Experts of a small language model: width 160, 5469 steps.
Below are experts of layer 7 (counted from 0) of a mixture-of-experts language model. Rows are named router (the router's row for the expert) and show model dimensions 0-159. Each number is 128 + 32 x the weight over its row's rms, rounded and kept within 0 to 255. Numbers have three digits each.
After each expert's rows: "mostly gets" lists some tokens that are sent to it at least half of the time. This comes from a sample of Wikipedia text that the model never trained on.

# expert 4
router:137126183150116086193152162133172105170084039103130125096115143136120122125153160119145135163111082108137156149105168151137163067103093181137166102164123117138144152103125104157122135117118106175105121082095114156187103178081129127089116101165113103113114113155194118183099135117107113068131139129156135137106118111186159152146132135124143074137113076174153115149137092113150099084211157132143107127150145108067094033131093190178159068137094157129120200141100105090158151130057115
mostly gets: "tic", "bil", " Born", "ct", "st", "ect"

# expert 7
router:150171103146140143143105120155117125159148172109121156173105094192094098137093135176176125076151140168133133120149098224142094105126210137106146155150136031135122119118106093134111106168167096174162066108083063124114120115105167113076128126152107177138147076111116122111170146119111082160088127118073144082105138133084157108083146120096190146136167144135096112114161106108113097128154154110112100170146089153091163109124114088047129073092116132168139115091107159098152163168158202
mostly gets: " States", " School", " Championship", " Association", " Institute", " Museum"

# expert 10
router:093186098147149148119158091110126165136168094126161106175114132136110164134133123140113122129155104151106157150087089179125133117076159136152122118159142202153119076110106106156157177124144118090157101146129128176152086159134210153145134093087153130113165078109096193074093172178112093150102179156121116129158069131103115112080116113139047142121150151179159146178125088120076097157151119181069156156151096124176145048127113089142084083091092110086163109147073079135097131165165119
mostly gets: " vocals", "ensis", " \\", " hair", "\\", "ī"

# expert 11
router:152114163100151134110126132143127121196138142160121128185068095151131144123126091145155119151137127126150170124104090102129151134145134157128161108095159130135181117138158125176129097145155113080116125090149125132127100167079147138130065134140166168102179175161143083111075126101094154139066168098110104191117140149167171097103051118151138094068138161112124161184078127070112171075105112091113092069134115186183103139191113191095140155091113069108171179140215116120136112107154075
mostly gets: " is", " was", " were", " are", " been", " being"

# expert 1
router:094185113139153174128089117123135121179145120151121138178145087121145122129053157126107122092101069138109162142083163192173123068111153146117165117127131168140122101137133079127110150135169096115186100094128128123170064085137153159147180121122179166131119102083118175083080184157165094161153136163108111147112073091101092091067142113126105119128158193142148153173105122140043109159154073128071129164125075144141137066104133075135122112119141130064155123192097072165116127137138156
mostly gets: " Species", " Coordinates", " Clade", " Genus", " Genre", " Family"

# expert 14
router:103139171107132162104116125086143098154173134159128120172136106104118086104134173113142081118091058185097149132153122175197147088097111113154087090129175119161114149137120099141152158099187095090185097061197102132105148129155118159149168127133140162169128135065101126104099124160148105101144100129066135094156082177097151145169130110084080158130152106128167168153187161113091122168096117104082187129161098122079161104108127105097082135135183089174166097162096097173093107194158107
mostly gets: " David", " Sir", " Martin", " Mark", "Alexandr", " Son"

# expert 8
router:119065186135096100124085113100121143115081129187109120139146089109114144163138161149140083149079106145167158084143122154105149186113126142080073153096072096156153123166125071127143131111126106113172189134166125148108113178163109083143157090072139113143090088121113094100156171201188083174069056122200090132101111135184145132100106145120131175118147073117157177098144181198142111101101094155135175170081117105126109137126138122107153134130111099123072133152117123138141198091107125
mostly gets: " January", " July", " April", " December", " September", " June"

# expert 0
router:094161084139123075073131106171128143145157125079112116069125106101180160128085163170138187098152177129084149082155129056167115121093099116090122173127177145124157121097127132095164060120079158146108177183105091094093123080125097097191093100162149097098114136126163159088170087163163187156152110138125083108144149104146119095099086149141163087116070184090098120148135129154114145203155187117077153093150125146170133145142101139144112131192144132096129124127093128141162122073178130
mostly gets: "La", " Ste", " go", "Se", "conf", " no"

# expert 2
router:104162168163086136108138153127073136117139074117133135132135129120168120105113137158124085140155095092094061175100080132131086104116118104098154155144078141071091150137147105133122183154115199145135137131164166121122083121098175136135086084142103172081109128144133136177079148055145098107148131087142153120136151062089071190155120134092121106113118137096147077120152127165118127126124099094173194139186118166134177129092198091155166139183132163166139119074139150036092115163197132
mostly gets: "'", "’", "is", " Des", "ñ", " del"

# expert 13
router:103127137145137197068146153150142136046098184131139089062174162164168130101160081088152172111105104104163081158129133096074112193150117133175119156164152141085075157056107180117078157097126113107119138140133163142113140168128090054100156178170067110175122142095106105122093111125122130079192179139127138174118144092120132139152195107132100123180130142123120117109056132105114121114110109138114093188109157150115160153130162134154123133097098112158147091131160110112106090113047145
mostly gets: ").", " and", " or", "\".", " &", " including"

# expert 9
router:130132055091157074138109102113191125114171137113065139140049174088150179165124117113109149126155113076148124156127197118124139131155127165092124057162142119144108183149125127117185150174138102053119122129139138096096173162109171160122171199102204121102191100122111146153154115103169105136088123139115124144132140176107136169139180113135118147120165134111115052117175061098097172144060143132148134143109128082162072152133140093140082161085146096130152114171107119104120141076133100
mostly gets: " he", " He", " who", " they", " she", " It"

# expert 3
router:144142061163089136161086124127060125135155153166183107141133173101092098096168090116094089089088166150124114080095063125121188149180103098167117160083121095149137086166108178158131114123092123103109153112116094109123116096164137159129079105148119112119154130199129182104137153104153167101109074133134179135124080144127106151129130085184124142104112083082132092083173177105184203164154118115153094134117151113095161164168086115167147141106136135160121095146145167211140110207122149
mostly gets: "\n", " ===", "===", "====", " ==", "=="

# expert 5
router:137113167099113145128168115090120139079137119090128126136182093149113134190139129089108138149136128138108136166140103137132095131154136081066128111080088153181124139131184147104102103116088145125166108167094125160152193175168074179148139146097106100182051118086121060145176087102119168150170132168135120137148174135104103082099100096107150106125196174199089166074089150153179095145077136130169086046116136107077175136118132161119154065112137138101126155074139106154159131123138097
mostly gets: " for", " at", " on", " under", " during", " against"

# expert 6
router:126165112143181133144162132153133137157120145080169117165166118091142142124043053119113082126125103155120186160090097185139175126076102124133115122144164117128095087113117119124160128136157134127148057117126124143184149112186182172126133133092130164142155126105126176097120133136145068162089138156102089103130062127120108072071113148127077110144154185147189130142157081134094079197184123147092162176153100133175143049123132099156157071071128116069148144159155088107103150132146105
mostly gets: " white", "room", "ford", "burg", "ه", "kka"

# expert 15
router:129130143091149181194127102098069174102080132141127191145091134083065120101163145124140128155138174119152165156133180091101040124141107140149095094133101209093084136180129144139093085087178112128085143128106133150115133073152080137161174154124099129101109207110087188146138151159085106121154153113141112135099135132101175140139103169160107148124086090150162168155095147172110056101120136171144111168104128110152082096147162097073087137147177151100096129141124113182071135128139103
mostly gets: " −", " where", " because", " if", " though", "\","

# expert 12
router:159151161110135116119160081127176095160106161163139158088167143158080139114107189127083112148180165158152072133132174126144093086115180074178166105093065157150106111151168121112149103191129130160130094155165132175160151065090158126136118080097113110129103140096129135094162133186076114100093083087148163079180088147160169099131164080072159167142124111136084173152176114110115083067135136111135159116110174127191082130117120113111097122103101156097159096124073097115148085105180139
mostly gets: " local", " new", " bi", " du", " special", " official"